Weights of a small mixture-of-experts language model, trained from scratch on English Wikipedia.
Size: 8 layers, width 320, vocabulary 8192, 54.6M parameters.
Experts: 64 experts in each of 8 layers, 96 SwiGLU neurons an expert.
Training: a variant of Adam for the experts, 460M tokens, 7018 steps.
Below are experts of layer 3 (counted from 0) of a mixture-of-experts language model. Rows are named router (the router's row for the expert) and show model dimensions 160-319. Each number is 128 + 32 x the weight over its row's rms, rounded and kept within 0 to 255. Numbers have three digits each.
After each expert's rows: a language model's description of what the expert responds to. This comes from a sample of Wikipedia text that the model never trained on.

# expert 63
router:088120080139171142109104111149101091084132118174123103132052064055149103166155179104138105146137087118131168149094128170135146148129096122103112089104121175078093101139177061077199139148101098112074103154102144177166104060181095130133170145118106111167135130158156196179162134091130134100122184086129181158130113113074145122146172156141131176111148198094093116184089125113113191146140149116176051084137113193176113160084150133117064129149111147148153153115146132115128107126141135
Capital letters and pieces right after a capital at the start of names and acronyms, such as Panopoulou, Trinidad, Cortex, MBS.

# expert 4
router:131137156095089120157093104154151150103130130074101105140143153063111101109141152109154111143079119138069141147176111150130124127111108158097138132150107119155151127115155176176054101114160177203092146115079087081138165144095160097087161159086143170119191149115082084129162130151132110127153132105177156138159144159133142154155079116149115130198130157100067201090169197163111090169082135139102072092146075144111112115187079105173151149177156171096189121149113160143110081176110175
Main verbs in biographies and sports articles, often after he, she or was, such as held, played, announced, released, born.

# expert 5
router:150208122109091159089108134118132045109148130136122105184183104129109179099119128081095142103164084109129158117147095115146164123083130155097098216093193196106074105134140119147108110153200140172128165130118142153136136101105128115117179109100151154232067072128113158155160140137149084136161141143120132190139108129118147067106136132053097125089155169191115133137165123142128071105085112111106081081174109148143141134082132133182118139123120093144136108135087122073112153163154129
Words and numbers opening cells or fields in tables and infoboxes, such as Award, Olympic Games, Record low, plus line breaks and list dashes.

# expert 10
router:178138161129096133145106069116140120129135142109102108115101157168121173101120163126128141108101070118135146148140152111074092117100094141151115172144139113109144125059104112078090153124183188201122146168118110070127107090073103158075126146123154111110173173117094155170136101108124126075150098116168183168189180149162114121158071168151124102195129151097115124134161133179111136145067107100118098137143068126093111136159064124149141130125168087087152099086161151122087082154157139
Common nouns naming life domains or institutions after the or his, such as life in Personal life, career, album, school, company.

# expert 16
router:142083126171162125141113185042078146179056144115106115126082074138164136162118057094059183121092145152109030093111128069061111130157124104157138072117155102157190139096132104070132108131117109130081154126101142140107131142152067146141066151114113099127114148082134098125130130186118201114087106135161097115119109140140136159140179080114135085125095092113062157158093136153124115137147153132106196144069170089124111110138120182077100152132123145130132160110170128089115133126157118
Consonant-heavy word pieces starting or continuing a split word, such as ph in elephants, fl, sp, qu, inc in convincing.

# expert 25
router:160124098151147135122151139114145055100133107127166120101120159157121084126160150156122141149155124124143183169181092154160154193080120149100128143090124183186079133188153170142097120089129211175115092072117121197131182116099167100091142127136127111193103133098172191201185098097178096144144107134094146165142166108117119101128086204059117104076151135124154110127089155162138121130145125105115103096117153105154188117126134093176105121097114143173129097110136129099093116118171098
Numbers and items in table cells and lists after a pipe or colon (climate data, scores, census counts), plus line breaks and math symbols.

# expert 21
router:078147131136197108139143155109080087095079119145121139127094059079124151164161121137121172161158089145100081107113131114141105143113122141166135086143110132096182123131110120102139140098089079090106155134144178162158107087194104113150086113159077120161159129094154110059134183142109120139107134126156163100116112134138120192109173107097139095143075107119106226145131125137076168110134151189150208133115176151131175118088175153119154153148064117144122151167131131107126126084128088
Short pieces right after a capitalized first letter of names and words, as in Quadros, Suad, Amendment, Samir, plus table pipe cells.

# expert 59
router:129136174106083128146126100138144186120096117174071094129173157078147203081086112156151162155141164094103107131156088161190105145127120078165111120157113092076141143168097124134101098086110106145133149136136098075101110196116161121130096105159159175116160123141163138127099152091127125167126110189147078105162166111154116162180078066197168143108119108131154169144155137110121103179125138184166135118149149099162148113166121082093151103150153167131132124076109083134143150101055074
Prepositions, chiefly of, plus to, for, on, about, that follow a noun and introduce its complement, as in allegations of, study on.

# expert 54
router:104122180147074123168159110160177187114152159119130130100144146170184134153152124096183095157174151151143129153105131133129129079056149119130143174126134117111067123105118043182140121103096164171102139156151113084074131098048190107121110137161163176109111075193088132137145148048075148072144132053123152088181143112155160102113091132104132107128106099111164119141184167174182116113118162070106099164174068099112085090169131142102131113151136129181158138106203165117103174106123117
Periods, closing quotes and commas ending sentences or clauses, often fused with word endings, such as ed., ation., plus conjunctions like and, but.

# expert 30
router:116143124159075126154161125090161145103179114123116184077066136215139112137127103132180122117128114122202158146135167110097120063131150113135158150165154154120149126139172115168117169125105188129118125113139160084110169097121117154116147137164145113110178206161166115144102133168078145113162112122092136124214088065115086129113119142188139095112134135125194077052198131158123142110144172148129191131121118109057162150144167124116170168101163111182135119103166155152119110126178123
Word-final plural and noun endings, such as -s, -ions, -ations, -ies, completing words like versions, companions, guns.

# expert 29
router:141163115138160153118128190092158156103102145161089091155123097117117088103105128107105140152085100073138178130142089070178168153098114141084182109152107180166026129172145146106143132105125209187106089065122098207110132179080178124112157155112111128149123062113166118174109085104180141123146070139114131161138135156124082148120122139112094098144089107123065167067104179137143068131157132121115094118113164147121158102119165107121104181186118092095108090119154114112144149127155098
Articles, determiners and counting words that open noun phrases, especially in sports season and league texts, such as the, a, two, other, several.

# expert 58
router:114177120105163143096132113157109082111140192143137051189100175138101151128153169093104112122123077144134203164104102164134168103115156135092108174107122204135087087165151132148098174120146187151141093106158158139099135085085130132126124112125151179137100127092085160131133125106185107114117152155081110149146139132086118077146122192150095116137159127118164107130098096167195176105136161126160103134134164104169166100140115058154082125150209108121175094103121142111122135109115184
Nationality or field adjectives and name parts, such as National in Indian National Congress, Western, Roman, medical, plus pipes and numbers in census tables.

# expert 48
router:123155182074178123121122137154164161139122157162094078189202131134147148121116119073155161124142102099121147105160088131153156129104192112090103137141083187199042137140135146162130129080173179174075115120133154134150174188111141104133117173120105149155096055162091113084117129133124118144163138131123095175174136113182159097125121093133097133162121088109167139124126138118178169157163180078183076133140132090146128080086102097161161143143142049160104111101156058152169110131107161
Articles and possessive determiners after prepositions, such as the, a, his, its, plus empty cells in election result tables.

# expert 23
router:090079112138177107144160150084089143137074099137148170129095103108144117140148128133113181110106127162088077092090169103118110148134129146172116081111144139154206124103101107084134127129100083091141147160140159163149141156171068113178065150133058089150140153124202121070099128177105194155087117126123126128125092129170119172087188097100111073120102135160107156110121107106075107095138148166133212165096162123132164108130153144097113141085089152134101179175117087107159125102143117
Second pieces of words right after a first consonant or syllable, such as f-al-se, f-ine, br-ig-ades, se-ab-oard.

# expert 47
router:104138123083105144156126126135155117117188133179096095135169150073124163141164091116158143169114118111146195110172093132168141126112108162155124122117054111145158151120079113165083127144130133153123124110125100115167140178122191122138079109116089192089144115110123097145132155167121150164158099136144113104154143198123113143143149093121085155156155074097162146150187174186134066205122142091081113155148106149151107069154047157050173127133120103108186100096087104180140114178090114
Conjunctions, auxiliary verbs, prepositions and commas joining clauses in narrative prose, such as married and moved, was then, than, while.

# expert 13
router:174135127139076082133142110074146134166203100100149123102141143207128098061102148164168120117126117099144095141143183084137082113142088110148084163132138144083162162157150131084157189109113133134085091096099150122121113160147097183151131134141184090102102159148124095169118180131119106141142160175133100115157203094092099128135071149114145094109097105112076099105109089146064147110075092189170160138135088073098134179112166149108174141148180136122080126071116167124154115172137106
Noun and verb endings completing a word (reserv-ation, announce-ment, Sign-ature, Part-ies), plus common nouns like time, city, station, building.

# expert 50
router:121134139152120138075102136153129141096183175133158121183086126041094112102105153128150162149107098145137167157101089088099163097123154057084146170076121083051164160174113164142181131122186117108116160126166161130099090122164141138125106174146114099135218168177101066117114117132127140079131125133114175086095135153116127114137116126103138166098146131113118142147104179084091151099072112184158091139152127133116157168126120152175106119179144096145141149106078137134126073124106060
The words War and II in World War contexts, plus word-final pieces in names and words, e.g. He-us-ler, sentenc-ing.

# expert 33
router:089126126115169079154128108119096070095079105121114129067090090107069116136154176172053122153119138095209096115058125131103137133125125133091159126105175048130157114120161126101171084121115113119088130145201183110128080146119124123135098152136154102107103156184068126083107131143111102211144146200131133086160094095106167134216108162131142143169136086122132193124047175150142135096104113172144120113117163110072080154124166118154080143121124117150104117073114134160118170099163102
Consonant-cluster pieces inside longer words and European place names, such as Amsterdam, merchants, anthropology, circumventing.

# expert 57
router:082169133144158145105113146103138119131095171176101162156110124097163096181133097141119061075116153156134148167134112142112166184132152101086104130070135195116129100121179130117150170142112026084152123143079141104134105104188153158132151092148135129079049125164081116093060115196119093162099181123159166119036120148106145133125183161151173175165123182111129133167146163120155130081169147123149147094159109099150170150166145138206147191136168151133183147111103128119075151076142147
Middle pieces of personal and place names, often Romance or accented, such as Lamine, González, Carnegie, Vanilla, Manuela.

# expert 24
router:076114121108191109166178134128121113165127106143157174128092107165130131137127122171122143150110128120185064098089173123150050125148116116191104088119150130145217147184113142114143143111082166136172136141134136170170099085196071155162123087169165097128137154176158127135123139139133139153187162149138070135155111052125153123130153152129163111094087133143135145095120052124078165098124144172142181098116161149131089165115172070070114151093123129131116162103101059113138112124165117
Middle pieces of long common English words, often after a consonant start, such as fasc-in-ated, exag-ger-ated, im-press-ive.

# expert 12
router:117112099163119158086108178159131174144108088180157146108084113113143077160118129107133117132154062135109175153175098190139170137190066122112120048140111137102087076109107130079154150158150068076155111170073172121152165142178110126127149163121125103128141158139212126099084123147105182086089155148145148141104117153116100153056151136070101158090093143131095153178126120078081137117193144082107160133132098155108154161149141124106172128079089136160059133183154166120131148094126172
Word pieces right after a capital initial in names, such as M-s-iri, H-ast-ings, M-c-Aleese, Kum-ar.

# expert 34
router:146129164099127117117134110173147205105096164153103093109195192051117169078086087097111137151126193150118138051155135144141105108137107124105130144175095145079152133205141154157115094158117093186135149120155148122117150143082187124099074174123171212117164066125108136165145144105113130133118118110147103100106142148061144172158105077142123202128162070134147180129158155141103061174115181154148125093129109151165112088119116113090163100155132153111163082087126114201161132131070104
Prepositions right after a verb or noun, especially to, in, of, from, by, over, as in fell to, owing to, win over.

# expert 32
router:149155113173127196059098205107090094114141093163124106092121115131121104204123128102080123141137100125111178164194108151139139148096126152081065127118100168149105097175184198134119085102159148152118111070143106163186158137100183119069122117148108123177047085096152129116185133157183064127106079157133111164124118094080135083091139186093151144116173097103114192159110148124154154140147110111103098125164145116171189100108106101162091096096111121129143104099137140145137162112096154
Table pipes, decimal digits and connectors in census or sports tables and infobox fields, e.g. |, .8, code:, in.

# expert 49
router:117118163177136104123139111090101098114120144068114119188085167096109131160155128197146140092133160126126097115117112132065137176143142104117069194077155067143161143115135187103156137126120087093164127156114172123106122094223130145115127076162147125066188170159107089115084141142140123139089147075162145113040099123155133117140153108154165181153107178152126047169140099079096114085088158162131167141163133134129163149135105130166091200171145183109187150112101164113134074139153098
Word-final or medial pieces like er, el, il, ing in names and words (Gram-er-cy, wh-il-st, Mod-el, Hous-ing).

# expert 45
router:115107139113097083178178094165145080116109130092114124117094169172114056162088176138027087167117127080201126101135090141151109113140124158114126181089186057111117116120155117092146084150089152134145160122189137145118093146120147093150154077137187107097084156149088110060078145113135114167125142197097101064145121097166137108208094165143169173168148118112181090113108177100168134103147096130103121142099089090089108144125132143156072144125126123139101094098131163132114171099109112
Final pieces of names, place names and scientific terms before a pipe, comma or and, such as Mesolithic, Birendra, Wallström, -idae.

# expert 14
router:171126153152073094116172103124136198168132091046114158133158122125122090073140138179197149131093173111109115130146175143147044103138052124153164142103079135093196128155114173107145153122134181114133159128132124096128095155142172152107077148097141138103177149144083115133116139166071115129154092130166093091164137117123127151125089085156123107098119113130098166116150111169071132128058139167137174137112101135088181135152125141092176112126187191085121093089116135116133100143136118
Verb suffixes and past participles completing a split verb in narrative prose, e.g. ass-ured, determ-ined, att-ending, used, built.

# expert 11
router:100146095123106155117071165165152091109094177148199144181111137129167149165119153139096118142164096173077162163083128151105153105179201139137147118107039165093092094080181162155155131111106066109179137153152142124119107103117089143155155070174130125141107173130130090113111149160175106087074142093110171082075116159113139157123144160120167190134156169101145107138120167066169170132164139147173120084129126132123100165142158113210089132146163118142138148116120179057148113104095107
Middle syllables inside non-English personal names and words, such as Na-os-hi, Gonzá-le-z, Lu-í-s, and also Juan, Hong Kong.

# expert 28
router:110167114174113100111061158148079092094156090111098105163087120143119168105103086121086141158149181122086146136147198101192159131086165116131128115084122163173071139106125173092134075100127192156097106110159119172134110195105194104144156179133053116135161055128122118169125113077128151083109085113079192099146127094062101089099100122112119133200161113083047129132137145143185143167132134193142094107115126125126173092115078149133144160089138120111191112130109117157119130116182136
Digits inside numbers, years, scores, ranges and table values, plus number words and units, such as 5, ,000, –201, four, million, km.

# expert 42
router:088133112102094073169149119147116066087123048144112121122104107130162075159145166106109049127138133081186138128163051163164166045124157136130123145116168092128108153131133124150119108104076125115108100126176197115157120113108081061171172103104160110134074161141191204095161147116160081121130174226140103087153179087139158158172095148138155141134191134116165107097101144104108160141086104165095135199110125063105085171093135158125144110103100076154090145119164152160117158150156159
Single vowels and short syllables ending word pieces, often in table rows and science or sports entries, such as Met-e-oblue, Nagorn-o.

# expert 18
router:135128066100134118142158082132130147102185104166158176056137176203093141159142155119158110072114117099134151135152148145092092103081087094095164157125115182205172127178123132138086191117097198185122117076153138138099136159110125132089157140146076114127095112095155102176166065145130064153140070100143145133202099104105073129117134107168145053108089098126167133078112146166140144151159161107077119127099114103095170134147115089106184077127117162151129118089192105096090113132145111
Line breaks and discourse words starting a clause in expository or math text, such as this, these, it, they, which.

# expert 35
router:085133139100156147158096111139117090103127149172135117086116105160148126147093165094063074179137146086176125114113066163143115056136149069119181153136140112096130068126147045154079138145091171137177110107124163141115125063080110090156126110132157082170083155077131129086178122085156078160170138147104128035179141146117136145180084149145167122191159146127156167157073118156159172153161189146114150129106162102121109122103166149200079049131101113148124098136147123124110146113103121
Capital letters, pieces of foreign words, non-Latin byte pieces and table pipes, such as NAT-O, Photogra-f-ia, Zoologis-che, and Portug-al.

# expert 52
router:144148163092173122131091097159167159089179138184116076124163124155153150144094100086179162100160124109139147112123058139128172152120152103098136130158096183204087123109144130172081147122174206191095080170182148092113197132087124152099084170106177159092048107175085099107161145089109115170183141140143091103168118115171127123143103117175120119154122157140176116123125132162183158155152146105126086105153082105133114093100086068110182073178160052168134088147162058172156132154108157
Articles and possessives such as the, his, its, plus table pipes, colons and semicolons in infoboxes, election results and data tables.

# expert 2
router:128152196134126137130083144168102070097115195090133101149163123155170104119076154122102093096188133120123174136093137169144160143091172134101166169122143126104056137085148112143117118143151175140149095118138109158070163080088188088145140120108124160157101114085089127141185084093164077148143113122068139104184116078128154069160088163078149162157119122118166140166134116112193133098150115138182099086126167159133137090115175125179126151109156143091176121101129129108126164130125126
Word pieces inside transliterated or foreign names and words, plus nationality adjectives, e.g. Ahtuangaru-ak, Ypacara-í, French, American.

# expert 6
router:171181162178110137122105125122095124164162123153182125116101117147135090101110185121151163131142084090131161111152151159144098130132083120088148114164080077085134103180159128076112187165085096113132092100082130102058086130107159104081138141142180098189094142090084072092142169126116103109108119199096097128130135129115144147157053185087125145136097117114101133174128089114111141122126132138142180130112134105126116139078158146157187168098148095111092091128112139167170165137150098
Inner pieces of foreign names and web domains, such as Ghe-or-ghe, .co.uk, .org, plus Markdown table divider rows.

# expert 26
router:109115128141205098162181139090105121125070107111131192100106100160115136098139142196066187100073169146159036068086203100102114151151122145203132112118154117199203169125096108129139114127136094129134134150148145168204169121194073155148109104124114087124102139158138141110099109159100140136171145116139093143148121098168129132127147096140142110073124098142113129085105090147083154110132116168101188125110182143147138129130157142086105128086102113147118180147149095117118146123174156
Short interior word pieces right after a prefix, mainly in Latinate words, e.g. inc-re-ased, repro-duc-es, occ-urs, cor-ros-ion.

# expert 44
router:145117149147148121108126147117122056116134150095122129131169183121124096127139158126133061093152152106105131138174041172141165121086127132129107133131198157188102110158119099139087111151176198153147117106109154183127120055121138117131141130087151126156081118115106147189167118110191086177181163121074111171153122082138158094126157214085171125156131128123175104144109112207186113118122109120125072093143140068146137176131124133191147128105154139135123114136099112067085095133116099
Final words of institution or place names and fields in tables and infoboxes, e.g. Technology, TV, code:, ·, coordinate decimals.

# expert 37
router:114138151142115103122109096190122051087107144051161127139113128106124083188154163159127080156149124123133194132102089173178221168107180174137152193150143137130074074120142129127167110120129143112177125101137112144074137102103214074147162129122150155172114114165117168100158121113187107093087112133103127158140101096134174130140131195121069147174175153127171088166078170150146124101097083116150105141114142112116172169136151064169092112095151171137082092114120105125111138067110146
Inner pieces of names, especially Indian ones (Radhakrish-n-an, Kalash-n-ikov, Bath-ur-st), plus surnames like Singh, Johnson, and the word also.

# expert 46
router:130102170095096117120097141141123185131166126140114126145160162077145131102107099155134138163042154145102177098163163126179077134142094122129110130129039089133174085167140181186090091109153138174154181122110077127122143171086203111086075167124134203120154089112133114151163110122081148097146122079125137133155184180149161145128095081132125111113119098095127182161152155199065116208077085076111145174116117158108148104121062083119154091171135202119159071100149080187186130156072100
Copulas and prepositions right after a subject or verb, such as was, is, were, for, to, as in median age was, played for.

# expert 38
router:186148176081107138169113074170106161135132086107079038125151177072125138044110121116124049097149131102134147106133107110150145135120115117144156143155115146108162126146078087123077103132159143113106102125113112081130170107092120101088103131128174097128133162148080152142139148064106114157147160152088114172163157180157113085169153162155130198156092115136149124191169094147175116163100097148171043086156085160183101095151063160147126089116138117160102116092168163178106123162098143
List dashes at line start, table pipes, and location words in infoboxes and place lists, e.g. -, County,, near, New.

# expert 7
router:112106167144124079152138069159136130105157112115113114150150176194123163079109158112180104046117134092071124157158090101183121139157125115133166146137131097168127139099129152127066161170147214133129097138189156066094095125080069129120165105067178104130147094091123091102184123107166150104157123133153172187153137156112101115141084164169143104129099143096122113107124113198175128132142127096171111120151094100104146064156137109131156139138119115154126074143209130103094128118172132
Number words and digits after the, a or on (one, two, 1, 13, ISBN 9), plus words like up, early, north, high.

# expert 55
router:111202157114193134109145091133167054121145189111136100080146173136115134160119105111137141096163194072121150106163119124098135082082197103139111176072136149093149091160125135146086131120165169141071126109159106095121130093109084183152153109169095120122127154129043153116089131082165055137164160098149126115154130137099146108155104146129182134132180160127135049117078153184170157114104127167183096086138074099116172130110070084137092079152095138133180091092142157095115103129089132
Capitalized words in proper names, titles and places after of or the (East Africa, Grand Cross, Henry, Royal, Roman, United).

# expert 22
router:156102154134083160164113103134118178163129108134109074061088149162103098069122103078175097144162182136178177172111107152093101119114177144142178141153152117169077145141134100174100169143151168202093088102159095085081149064093167110163154138144126143132128074095138120096152116103111138108113127081066164148169134081114137086120139196113125096115166104159118097089114145117181073097163168058117100120164140151163160131201131116146182076109081167099175140179136152152138166104163185
Line breaks after a sentence-ending period that start a new paragraph, heading, list item or table row; also opening quotation marks.

# expert 61
router:096106102162171185100102179095099120197121181194127162146092093110168153151054140074042079131160072095104085191109122122052157137169126104121138107151135125079094115072158162055172099154107104078100100146107157121132133096135065126099138155108077092128146124175137109155136143128120163104107157072103128118057124210101064128138141136164115164118114123120092157190095148073134149150188098081107094092130126160128099162116129168151088126146107125140062122169130175079141161144129147
Capital letters and pieces inside acronyms and abbreviations (IGN, IUC, LSU, NYSE, RCA), also symbols inside math formulas.

# expert 40
router:121097155150112169176130131123130158103152110156104153080127159137113117119126154077163059140126170110141151176161083103094088125115164094081136170179135130121120149154118088144100157119100250172118089087141109162096103076052156128126161154131143145132113089122110090189237133107169145101133125129070160099189122090129136114123094147174167114160117095125155102125079106182183115154171117094097079108156139094088135083151144118160161055155099159097142147168154129154097120122156142
Closing == and === of wiki section headings and line breaks right after them, such as League table==, History==, table rule lines.

# expert 27
router:134185116162146115133112178150055069110094119081093113156100119095101182104167098108050174152118196142153132099186182087151156140102160131124154135137113122178103147078099125103097132090172154169063131082111135132123116168112177136119141140113086132125139084095155094192133140091097134098107075166076124103142102095078146090104111108074098115192202063103074107137122164136201079166121125124113128150126140107144177091146077158125082139135115111151175128165171083173109136103100177
Digits, year pieces, en-dash ranges, slashes and unit abbreviations in dates, scores and measurements, such as 41-76, 20/32, 1975, km.

# expert 62
router:105126108134097125116072098168156137106158056099110145123156096125172121179125123119151115141165150156091154164168112136148160146112114149120099087201122146092101145078107179148112118095141091109115121179054179116169178117141092068144139157081067124162099090121110184154153133143104189028074109100091144181113078150102167088088167163087111168138110138105153108168126129154186134134185134073160100106107095179155134108159135191096092124111080124146151124190090178140069133112147173
Periods ending sentences or abbreviations, often fused to word ends, e.g. s., ed., Ph., Vol., Sept.

# expert 39
router:182159146049089161114160126178133160081154132154091066123213140052127153109140103164159072129140109132137162129120103119182143116121128133129126166172056104179181116158119110187064117164158138211180135145130068114159162156103128148080117079137156223131130087138130105178143122114126112165098123114114144107128180184095097128109137122131114210111162112103181180137179137124137054198075077108120069105139115189149076087149069165128141140161105103113155110098102107190152124183079124
Prepositions and linking words after verbs, especially by after produced or written, and in, with, from, plus infobox Label fields.

# expert 53
router:179128056172142088112125095126178091187115122096124138118065074109078100131140148108057091180153106115110110145137125138107124131167109121084116086107177159150143158114126111069139073139117072095131148169112115168123138090162110129136127181106050117143176127075123165111068144066132129100082156114147145194031060115120134132105185132168172116059073119088132048134072120061124121152147154106107043125117103145131102140150099159158079170136088113141125121178080150125132077127156117
Capital letters and pieces inside abbreviations and proper names, such as D-N-S, D-N-F, St. Gallen, E-vel-yn, Demost-hen-es.

# expert 0
router:136134080086130109061086196175139118148141149106196146189138191116110124130122167137084103160181085144092137166109101192144173134176161145112109128107086206080110073091123145162128077144077069101188124101159152169078098082132105096154150175108166137143165124123150071088111131143166096084058029094126150142050127119121196110116146129106165150128158184128112085186116175088176170115118119161170129123099131127181092110116149101133137169136166169134121183135069145121094121119063125
Mid-word pieces of non-English names and places, often Asian, Slavic or Arabic, such as Qat-ar, Uch-iy-ama, Kok-or-o.

# expert 20
router:157130132093091175145162095149129183148097142140133134122113088114100171087144127092162133099155144118137142133166123107116107111023131132126121133160140131122071125135110171180112167141158170157078094071137069114114143202135183150176146161121082143152104084076151137126166131142111108122151103143117154177189100141114107062114084156094109077088206107123061130069109139155183122115180133055110102131110092160147109087141115135126131100160063127114147145168140088154116148120149170
Line breaks and section heading markers, especially the blank line after headings, plus opening quotes and heading initials like ==S, ==P.

# expert 9
router:126143096133117111044104162167095105116140151124183129182089171109080109114157115135071068129170086188094187149119089153156175125142158155098088125107110187122063117062173167156103119119116082126180168138174135135097136057114078124140155136143120154148112128138158095106127130160129124116053156092088122115067125152087194109111132139107179181105145192129156123137136197075178184122126134153185115096131155127166110142140143089170079137157176140118134182154084137105081122100117180
Vowel-heavy word pieces inside Asian, Arabic, Turkish and other non-English names, such as Hong Kong, Abu Dhabi, Mohanlal, Haqqani.

# expert 60
router:149040075186151135085099116100148128188076109111132144122089113094110136169128105149099097119121107138126103160144121107069146125179089097109084096105129072118094125102140178064172106131126064094146119161059097131120136158181094131128146157105111089069123162146111155139080144134105164118068173105129176115058070175123114146116193112119112160095104152111066097192070116069082098095170161099083132101137096132101068186173140133148095170108155104125087143151095152088162138116151129
Inner pieces of European and American names and places after a capital, such as L-ond-on, Den-ver, B-rett, Z-ell-er.

# expert 15
router:192107088157123098136165104089103139144158092082141147110115116200149115087106126155167154121109122111095116120151122113154127100169082108141145113141141094082176153167165132087174165166091091049158108122108141121097100196153110128136104112118109081091147170143121099109098142142096153122113127169194082122069133158112114141108099097129079059093072098116091107137108071133049092075106128173093190171136119094116116146128191192068142187117167105168068101149095109130168146171130124
Middle and end pieces of ordinary English words, often after the prefix re- or un-, such as re-entering, reestablished, unpleasant, franchise.

# expert 56
router:081147144136126083178081048165179110153173169124110077157155120093174096152139091082183129116179116156159129118126089156215171114113107173135145138178095095185113145193054093173137086103177116115069129123125162095145151157094160087162147122127171118086150136136116152115082141129141150130130127115121110146140110173198074091160127111168147141145178147105200133117183100127127119134196150102118085157153145137190100074089149107119197172138191077144121145090117096151176150142098065
Function words in running prose: and, the, commas attached to word ends, possessive 's, his, its.

# expert 51
router:104152084097160185161088101097180097118143169141111115097103127107105106092124136078061113114092103131119179161114085109113126101175080092067188129168126091086126129127156118073084120196132136111120113114153155160100090079106140150119178110115149085111154100123144083156118123126134152100137126122150164092138142197110082120159122110190074079143104117108060150139127146139105054198142123160062084113145140113105095108092191163152097137148145146069103084143172196131196139152143124
Words in sports articles and results tables about leagues, cups, clubs and seasons, such as EuroLeague, Conference League, Montreal Canadiens.

# expert 36
router:149170141098150174154105106143172120085092115154119091131179167084118103105087128106168092170156109191097187086153114159104126112098153131094125141147156136173057103132124164168066146139139145105082125166166162117115144134094151082093106164116134145152091125107103215094110129063155078154161174130119115131131077090193161090143095175090144155099154136188194104143129161136168133132089175108150079140133136153107128160119083121140133074168131113083138116156242101182132135139128179
Pipe separators, dashes and semicolon placeholders in tables and lists of results, episodes, dates and statistics.

# expert 19
router:111066076155153102127130148110131126156065097097124155152129112118145089194097127088135188135115132142078072110165152145114137146174085150165127069127135145154159130134122114057164090176094093089159142148116094172159136152171093108189123175094103116123189094075214150126100106117125218064083081142155120142106101099172136154065179117060082081119103123165084162130108094098064119087126127130058173160086157130143133129128156095065068138095070125117088157134124123071169120132137128
Second piece of a word split after its first letter or two, often after T, S or D (T-er-ror, d-ated, P-ens-ions, f-urn-iture).

# expert 43
router:059119168061134099136128093146124099070101124125123143113127101136129113122130164141106096160125131077180099130067088139095186096131116111071156161134156049101096115109176138123191102144079098088122101153152157111111058106123127130149165122140135096113108130181070146087123110152146118167170177183130135056175175078120152096208122150176123153193148119109102187121093134163121139087144058152127099151153117098103112164111167118189109130117127119126115090062116114163105163115137115
Middle pieces of foreign place, species and personal names (Volks-w-agen, Stan-th-orpe, Monten-eg-ro, Aege-an), and pieces like burg, worth.

# expert 17
router:173060094186088114133164116117135137177137168100122137098169196181142114166127082112127188118093151110112080130107168139091121137129062115189120139145180138135162155128131144095134119150081163095158148139106102182132112145148107110169146079075147096106156202100200153147108099144144154105103062128173084141087117093140096153051121137116122086090093118208090051108127050114085096135126153118122182121116117103078150118106139078095109159115072173136135124112129093056153102120159078
Word-final pieces completing common English words after an opening fragment, such as rend-ition, br-ight, guil-ty, sl-ower, plus nouns like number, hand.

# expert 8
router:178162092124102066127107106128120085124232147060117114103187080127123128072153125153154124072114115078112145112134090157207188133101093124064108135114076173098119158182161146150140175086155110126124105108186113074129123156071103146099163057112167145144130179090100153095106129111103086103176134135155077173141143139142185096139100103090159050089179139135129115086184150150147134116175133154157082134144132102111158107112054132066131147114136157135153131117110147093118113150126112
Ordinary nouns, adjectives and participles after the/a in running prose, e.g. place, known, same, first, such.

# expert 31
router:155089104165154086087149138097096083169084119098185164100125119125091163100149154125087199106133176134177046081126174117145173159132125151154143135086195143173160129114095127089171051092151086122106135096133145144159129155153091137192096145104102113147118149118133139119123114119139132146127097145140125151113076071139144140102177061098120057071160095140104103105091132102121107150163138075109139113128136107142143111134139136090054106133100086155127142161107080138090155138140147
Opening consonant pieces of lowercase words split mid-word, like fl, comp, sh, th, or r in d-r-unk, l in over-l-ooked.